Experts of a small language model.
Size: width 256, vocabulary 23445, 66.8M parameters.
Experts: 128 SwiGLU neurons an expert, 2 picks a token, a softmax router, a shared expert of 320 neurons.
Training: a variant of Adam for the experts, 224M tokens, 6836 steps.
Below are experts of layer 15 (counted from 0) of a mixture-of-experts language model. Rows are named router (the router's row for the expert), gate (a neuron's input weights, with its number), up (a neuron's input weights, with its number), down (a neuron's output weights, with its number) and show model dimensions 0-255. Each number is 50 + 10 x the weight over its row's rms, rounded and kept within 0 to 99.
Before each expert's rows: a language model's description of what the expert responds to. This comes from a sample of Wikipedia text that the model never trained on.

# expert 18
It responds to: Foreign name syllables. Middle syllable pieces of Romance, Arabic, Greek and other foreign names and words, such as Mag, Ar, Mor, al, Har.
router:39 45 45 52 39 41 44 56 46 41 81 56 47 57 46 59 64 52 48 37 49 60 71 52 45 55 47 41 51 52 57 67 56 62 69 59 50 57 34 45 63 43 43 57 56 58 51 61 49 45 42 62 50 60 63 63 55 66 64 34 56 66 47 61 70 31 44 65 57 35 55 52 57 51 42 59 50 51 57 57 57 56 51 53 50 50 55 55 49 70 38 50 58 64 37 50 36 47 48 63 54 55 49 42 39 55 62 41 39 35 64 52 37 56 54 63 50 53 62 43 44 61 56 44 59 55 42 49 29 34 57 50 45 50 40 38 49 54 36 61 42 48 65 51 57 42 54 54 49 47 55 39 56 44 52 36 47 47 59 50 55 68 50 44 27 65 40 51 52 45 45 50 52 55 63 58 37 33 44 40 49 45 35 40 40 37 68 68 66 49 54 62 40 61 28 53 57 23 44 46 67 59 57 68 62 59 37 64 30 67 41 53 42 62 52 56 38 48 38 67 55 39 39 49 39 39 52 41 57 64 53 52 52 44 33 42 49 51 61 48 32 55 47 48 52 37 32 47 46 43 57 54 61 61 71 71
gate0:53 51 43 44 47 70 45 69 52 35 43 50 58 42 50 45 39 45 52 54 53 50 58 51 57 42 65 60 49 38 53 57 42 47 61 25 53 36 52 48 47 47 40 62 49 61 64 41 44 72 57 50 65 58 48 58 47 65 66 40 37 47 41 50 56 45 64 49 55 57 52 37 33 42 53 53 41 39 61 53 58 64 72 38 56 46 40 57 62 44 49 52 48 54 65 35 40 81 60 58 53 56 48 35 64 41 54 45 48 41 54 54 40 59 40 57 37 50 60 49 46 67 58 39 34 44 57 48 38 50 50 55 56 46 68 62 57 43 61 61 29 43 54 54 51 68 67 62 33 43 40 45 60 60 42 39 61 38 48 67 39 65 50 34 38 47 27 52 63 49 54 57 44 59 51 45 43 61 44 47 35 39 42 34 34 61 52 66 59 52 39 66 56 41 38 45 47 45 21 48 37 49 35 53 47 39 48 43 52 64 52 42 41 56 49 47 53 45 35 63 53 50 50 45 47 55 39 21 55 53 55 50 42 56 52 66 69 51 39 56 38 62 65 36 67 48 52 40 40 41 49 35 56 55 53 42
up0:66 40 26 58 51 58 46 55 43 58 58 50 71 49 56 49 38 65 51 60 57 65 45 42 66 56 48 52 50 52 56 46 59 51 57 50 61 41 56 31 57 39 45 41 49 41 53 36 53 61 62 60 52 31 49 62 54 47 44 45 37 51 59 53 59 50 62 54 25 65 48 40 53 43 26 51 67 46 47 39 66 51 50 40 42 52 48 54 49 49 47 66 56 60 64 35 45 53 36 49 46 52 40 42 55 54 44 45 51 32 58 57 43 60 39 65 51 48 49 42 54 49 45 54 37 56 45 44 48 53 71 49 56 50 58 47 42 42 47 70 37 43 52 44 46 41 72 71 56 54 57 37 60 49 55 39 66 73 32 49 67 35 55 57 44 35 45 58 56 56 48 50 82 56 46 55 49 66 62 50 56 50 38 38 59 53 55 46 66 37 66 56 65 35 43 50 53 46 37 66 55 55 47 42 50 45 56 52 54 42 52 62 59 42 60 55 44 48 55 51 63 40 53 55 60 35 58 28 78 64 31 33 51 68 51 38 51 52 33 61 45 48 47 32 67 52 46 58 50 63 20 49 51 49 47 56
down0:51 63 39 58 56 56 49 55 53 42 66 39 65 47 30 60 63 51 46 60 45 35 36 60 54 59 35 40 54 55 64 41 60 56 58 66 56 53 42 57 48 39 45 50 79 26 41 60 49 44 43 43 41 48 51 48 59 52 53 59 59 53 69 54 43 51 44 32 51 34 58 26 45 58 37 46 39 51 53 45 49 57 49 56 61 42 71 49 50 65 37 60 52 56 38 44 37 38 53 40 56 53 50 47 58 54 54 60 53 54 43 45 40 58 58 48 59 59 49 53 56 28 45 58 47 43 44 67 30 44 62 39 48 48 51 55 43 46 65 43 70 48 55 59 38 40 45 62 48 43 44 61 42 60 39 60 65 47 68 55 49 53 52 60 41 50 50 64 56 51 52 44 48 55 54 33 58 42 33 62 65 47 57 43 43 40 56 58 47 58 48 54 48 61 57 59 45 43 40 44 45 50 54 54 65 23 41 55 86 36 59 41 61 58 41 65 46 40 40 58 48 41 56 48 29 37 30 60 51 53 40 69 40 59 50 68 49 56 51 30 50 82 41 41 54 39 39 38 43 50 49 52 66 47 54 50
gate1:63 33 51 66 29 53 27 50 56 62 51 40 43 45 31 62 44 59 32 44 48 46 44 27 47 53 52 46 50 64 68 68 50 54 49 64 52 45 45 33 70 57 44 43 55 55 66 55 61 42 31 37 65 42 61 59 54 64 50 40 46 44 47 33 28 58 30 43 62 38 60 46 60 51 36 50 42 49 48 45 47 67 49 44 37 70 54 45 57 53 51 34 61 48 47 50 34 62 62 39 36 55 50 57 54 50 38 67 55 62 65 49 50 55 68 55 55 52 60 48 60 60 54 45 65 48 43 32 58 39 55 45 64 44 55 53 35 52 57 58 63 49 50 66 61 50 57 51 36 36 50 64 42 42 40 59 41 51 57 41 69 62 53 75 60 44 50 58 73 56 55 42 29 50 52 39 47 49 59 51 36 57 48 56 40 48 44 47 53 46 45 67 39 66 48 49 34 52 45 58 36 54 54 54 67 44 65 63 49 58 58 39 50 39 51 45 65 52 49 38 52 64 50 60 44 55 46 60 55 58 64 47 59 59 49 59 45 49 30 53 34 52 49 60 46 46 40 36 56 66 38 45 65 68 62 48
up1:52 61 45 54 52 62 60 62 47 63 45 70 49 61 42 51 70 58 54 33 48 41 62 61 63 51 66 48 66 49 43 42 53 57 45 42 43 67 60 44 51 50 45 36 50 38 45 50 39 48 54 68 48 59 40 67 52 51 57 50 48 33 38 35 53 44 41 49 31 50 54 43 45 51 60 35 48 57 44 63 49 31 33 54 64 43 47 43 44 34 46 45 41 33 44 29 48 46 56 57 63 46 48 67 48 35 50 48 67 45 30 79 39 59 48 68 59 48 49 55 35 50 46 65 52 59 46 32 56 65 37 39 50 51 47 49 55 52 36 61 53 61 35 49 47 51 43 62 54 41 52 55 49 45 44 34 54 49 42 39 53 51 48 59 68 29 46 63 53 56 44 29 39 53 38 64 60 58 50 53 34 52 39 35 55 73 54 43 52 58 49 43 72 56 68 52 58 59 39 59 49 43 55 44 57 52 62 52 46 45 50 60 51 33 50 41 56 58 59 46 55 57 63 63 61 44 38 37 53 37 68 49 39 57 51 43 64 57 70 38 46 52 53 58 75 56 40 54 57 60 30 50 30 57 48 64
down1:64 45 45 61 61 58 44 59 51 56 27 51 31 43 54 60 24 56 51 55 49 63 46 43 67 42 32 53 58 53 46 56 61 48 47 58 68 59 45 37 55 63 42 53 52 57 63 50 57 39 40 44 45 51 38 52 49 56 56 47 42 33 44 46 57 46 58 43 44 52 55 38 43 44 34 48 50 38 62 71 46 38 50 61 54 66 54 58 42 48 48 59 57 47 77 56 48 46 46 36 39 49 45 51 44 57 42 36 46 69 75 39 60 71 69 51 51 64 56 62 45 59 51 50 52 49 64 46 40 55 57 53 46 34 86 38 56 39 38 44 52 24 57 41 48 59 48 30 44 36 46 53 60 46 44 52 45 56 33 37 56 61 56 54 59 55 62 58 45 65 36 49 54 58 54 38 68 33 41 69 46 60 49 58 58 58 51 61 58 53 54 43 32 50 53 42 62 50 63 40 71 53 48 66 51 60 44 52 36 36 55 35 58 42 45 40 46 47 36 68 56 51 40 64 55 55 49 48 53 38 57 53 33 44 52 69 40 44 49 51 42 57 65 54 42 57 43 59 43 48 58 35 40 70 50 45
gate2:45 44 40 39 53 56 57 58 67 50 46 48 64 61 49 38 40 42 46 49 32 54 37 65 36 30 50 52 31 33 52 50 59 51 42 51 52 40 69 51 36 44 42 61 43 55 56 47 53 44 66 38 41 50 50 50 58 60 34 52 50 43 65 38 48 56 57 46 64 42 55 61 36 42 64 50 46 69 44 42 47 37 57 43 40 31 39 48 45 49 45 52 52 45 53 68 46 53 63 71 52 62 58 38 52 65 39 45 40 60 36 36 73 62 49 49 33 47 55 44 41 51 36 61 40 59 44 49 53 47 53 36 67 37 50 44 68 40 34 54 44 53 42 58 35 61 60 50 52 37 53 59 36 49 41 56 38 57 50 44 57 38 54 60 45 54 59 46 50 53 47 35 48 39 64 67 69 46 57 53 44 58 54 58 32 45 39 44 61 68 37 38 51 55 50 51 48 49 58 32 33 34 26 58 51 57 52 63 60 52 52 44 37 43 49 47 75 46 34 36 66 52 39 58 52 70 40 45 31 60 73 46 59 49 51 56 53 41 49 44 45 63 48 39 55 52 58 42 46 81 45 36 61 55 43 49
up2:57 45 60 33 67 56 38 45 54 56 62 54 37 35 40 36 44 51 58 75 38 38 44 37 64 48 55 57 67 28 51 50 50 47 47 47 74 54 51 52 57 54 52 54 53 50 55 62 50 48 53 49 56 51 50 47 54 57 35 39 21 62 50 46 56 44 54 55 50 56 68 38 47 48 51 57 45 29 42 45 47 48 33 53 56 54 50 42 39 44 55 64 35 59 38 38 39 42 47 54 69 55 46 44 53 71 48 49 33 53 42 52 63 55 61 61 50 58 54 52 41 50 34 42 43 53 55 70 59 37 43 50 59 22 35 35 48 65 53 62 30 48 70 61 44 62 74 49 62 33 54 61 57 64 41 50 68 54 54 40 58 67 43 53 69 59 38 66 55 52 38 35 50 38 64 47 48 53 49 47 48 41 43 38 50 41 65 55 54 44 70 41 48 56 56 53 49 50 57 50 45 48 54 44 54 58 68 75 50 49 48 51 63 49 30 69 55 45 39 57 43 48 56 41 51 49 54 54 51 56 68 47 46 40 50 62 66 60 66 40 59 52 48 47 56 33 44 46 59 67 44 65 59 36 53 55
down2:47 44 47 58 50 43 62 49 57 39 49 61 59 50 50 43 39 56 44 47 40 50 59 48 51 69 53 49 52 66 42 50 48 54 52 27 43 47 55 46 65 53 51 50 68 36 49 41 51 65 58 60 49 48 47 51 41 42 48 33 45 69 55 47 59 42 49 61 67 46 60 55 48 36 54 37 59 51 47 34 53 42 42 59 56 63 57 47 51 45 42 40 60 78 56 57 38 49 61 51 56 41 57 32 48 62 35 43 40 38 63 35 61 41 73 48 55 33 37 56 49 55 45 48 67 51 68 50 61 57 37 53 51 31 45 42 44 54 57 60 35 43 68 51 47 56 60 52 67 40 39 55 55 40 43 47 60 31 54 65 51 31 54 34 47 57 47 49 43 57 48 33 66 40 54 44 46 40 33 42 47 58 54 11 29 55 39 43 47 54 35 53 59 50 57 42 52 59 54 44 35 50 43 57 74 40 49 42 53 50 45 44 52 54 44 59 49 52 56 44 36 47 48 43 48 64 44 64 69 43 66 50 59 33 23 56 54 58 46 64 24 43 47 51 55 66 52 50 58 31 31 49 53 48 55 65
gate3:46 49 38 74 61 63 52 52 44 59 58 55 47 48 42 70 65 43 54 49 41 55 54 53 56 24 50 42 42 57 19 68 57 66 61 44 55 56 42 55 62 52 46 44 46 51 24 61 38 58 60 43 42 52 38 45 39 47 57 45 40 39 63 52 46 60 54 41 27 65 64 55 40 36 58 67 53 52 46 45 42 68 43 39 57 35 46 61 53 63 43 44 36 37 39 57 42 31 44 40 53 41 63 47 54 52 53 50 60 47 47 52 50 51 54 49 52 39 41 42 43 45 48 54 38 30 49 48 38 54 57 29 33 52 60 60 63 47 58 66 47 55 45 71 53 43 42 56 43 46 43 48 45 42 52 77 45 64 45 62 49 31 26 55 54 43 60 49 66 63 32 54 36 61 57 46 42 55 42 63 65 35 49 49 48 44 46 56 49 25 55 50 56 53 45 32 56 37 50 44 51 41 54 23 50 49 45 44 49 41 55 34 41 52 40 63 27 51 50 67 51 55 46 39 46 47 47 58 51 32 51 38 46 41 48 43 38 50 54 54 56 58 45 45 50 39 42 41 65 42 48 62 49 39 50 70
up3:51 61 63 50 60 60 49 50 54 50 49 46 53 47 46 58 24 36 43 44 59 51 59 56 53 48 63 70 51 58 38 58 41 25 47 30 47 55 60 57 50 45 48 50 61 47 42 37 37 51 52 50 45 54 59 49 46 58 48 47 39 41 63 47 42 54 61 54 68 43 48 42 51 51 46 42 64 36 39 63 46 49 52 42 45 58 56 52 52 51 52 65 52 59 56 43 63 46 56 50 33 62 60 33 30 56 43 47 50 64 50 34 41 55 49 61 51 43 50 50 67 62 45 51 36 66 58 42 69 40 55 51 69 59 61 66 42 47 25 58 60 43 55 50 68 59 58 52 33 67 63 41 57 49 40 47 43 59 40 64 46 46 44 60 63 41 52 48 48 40 44 50 48 44 61 39 55 53 46 53 37 49 57 44 61 42 83 55 70 37 59 40 40 35 56 58 46 48 43 45 44 40 54 57 69 50 65 44 54 60 36 77 64 54 35 24 52 56 66 60 53 50 51 52 47 67 45 52 68 50 51 56 44 64 40 59 82 51 55 24 58 57 49 59 59 67 65 45 48 53 55 42 49 64 49 45
down3:59 29 61 50 56 54 49 58 51 50 39 47 36 37 46 60 33 45 43 58 71 58 52 62 39 59 59 41 43 54 60 57 59 54 53 48 50 44 68 44 37 48 52 69 62 52 56 49 57 46 61 68 32 38 33 47 43 43 52 42 62 55 40 63 35 37 29 59 68 41 53 39 63 35 34 44 33 40 57 57 55 58 60 67 35 40 59 56 52 54 37 43 54 52 59 70 43 65 57 60 28 71 37 51 53 53 48 55 57 42 35 55 53 62 50 54 43 53 59 52 68 49 48 50 56 54 43 32 37 61 45 47 68 46 41 40 65 55 37 51 74 52 57 42 51 66 63 35 52 60 48 22 46 48 62 53 51 52 61 51 64 48 41 52 48 45 44 43 63 47 49 66 66 56 51 54 66 58 54 52 55 65 55 50 66 23 38 39 52 53 35 55 49 54 43 53 37 38 50 50 63 56 66 35 51 60 54 51 38 57 51 41 45 62 42 53 48 34 63 54 57 50 53 64 53 46 35 34 40 56 57 42 58 47 37 52 58 41 50 62 51 42 63 54 48 29 50 43 63 52 47 48 58 58 60 64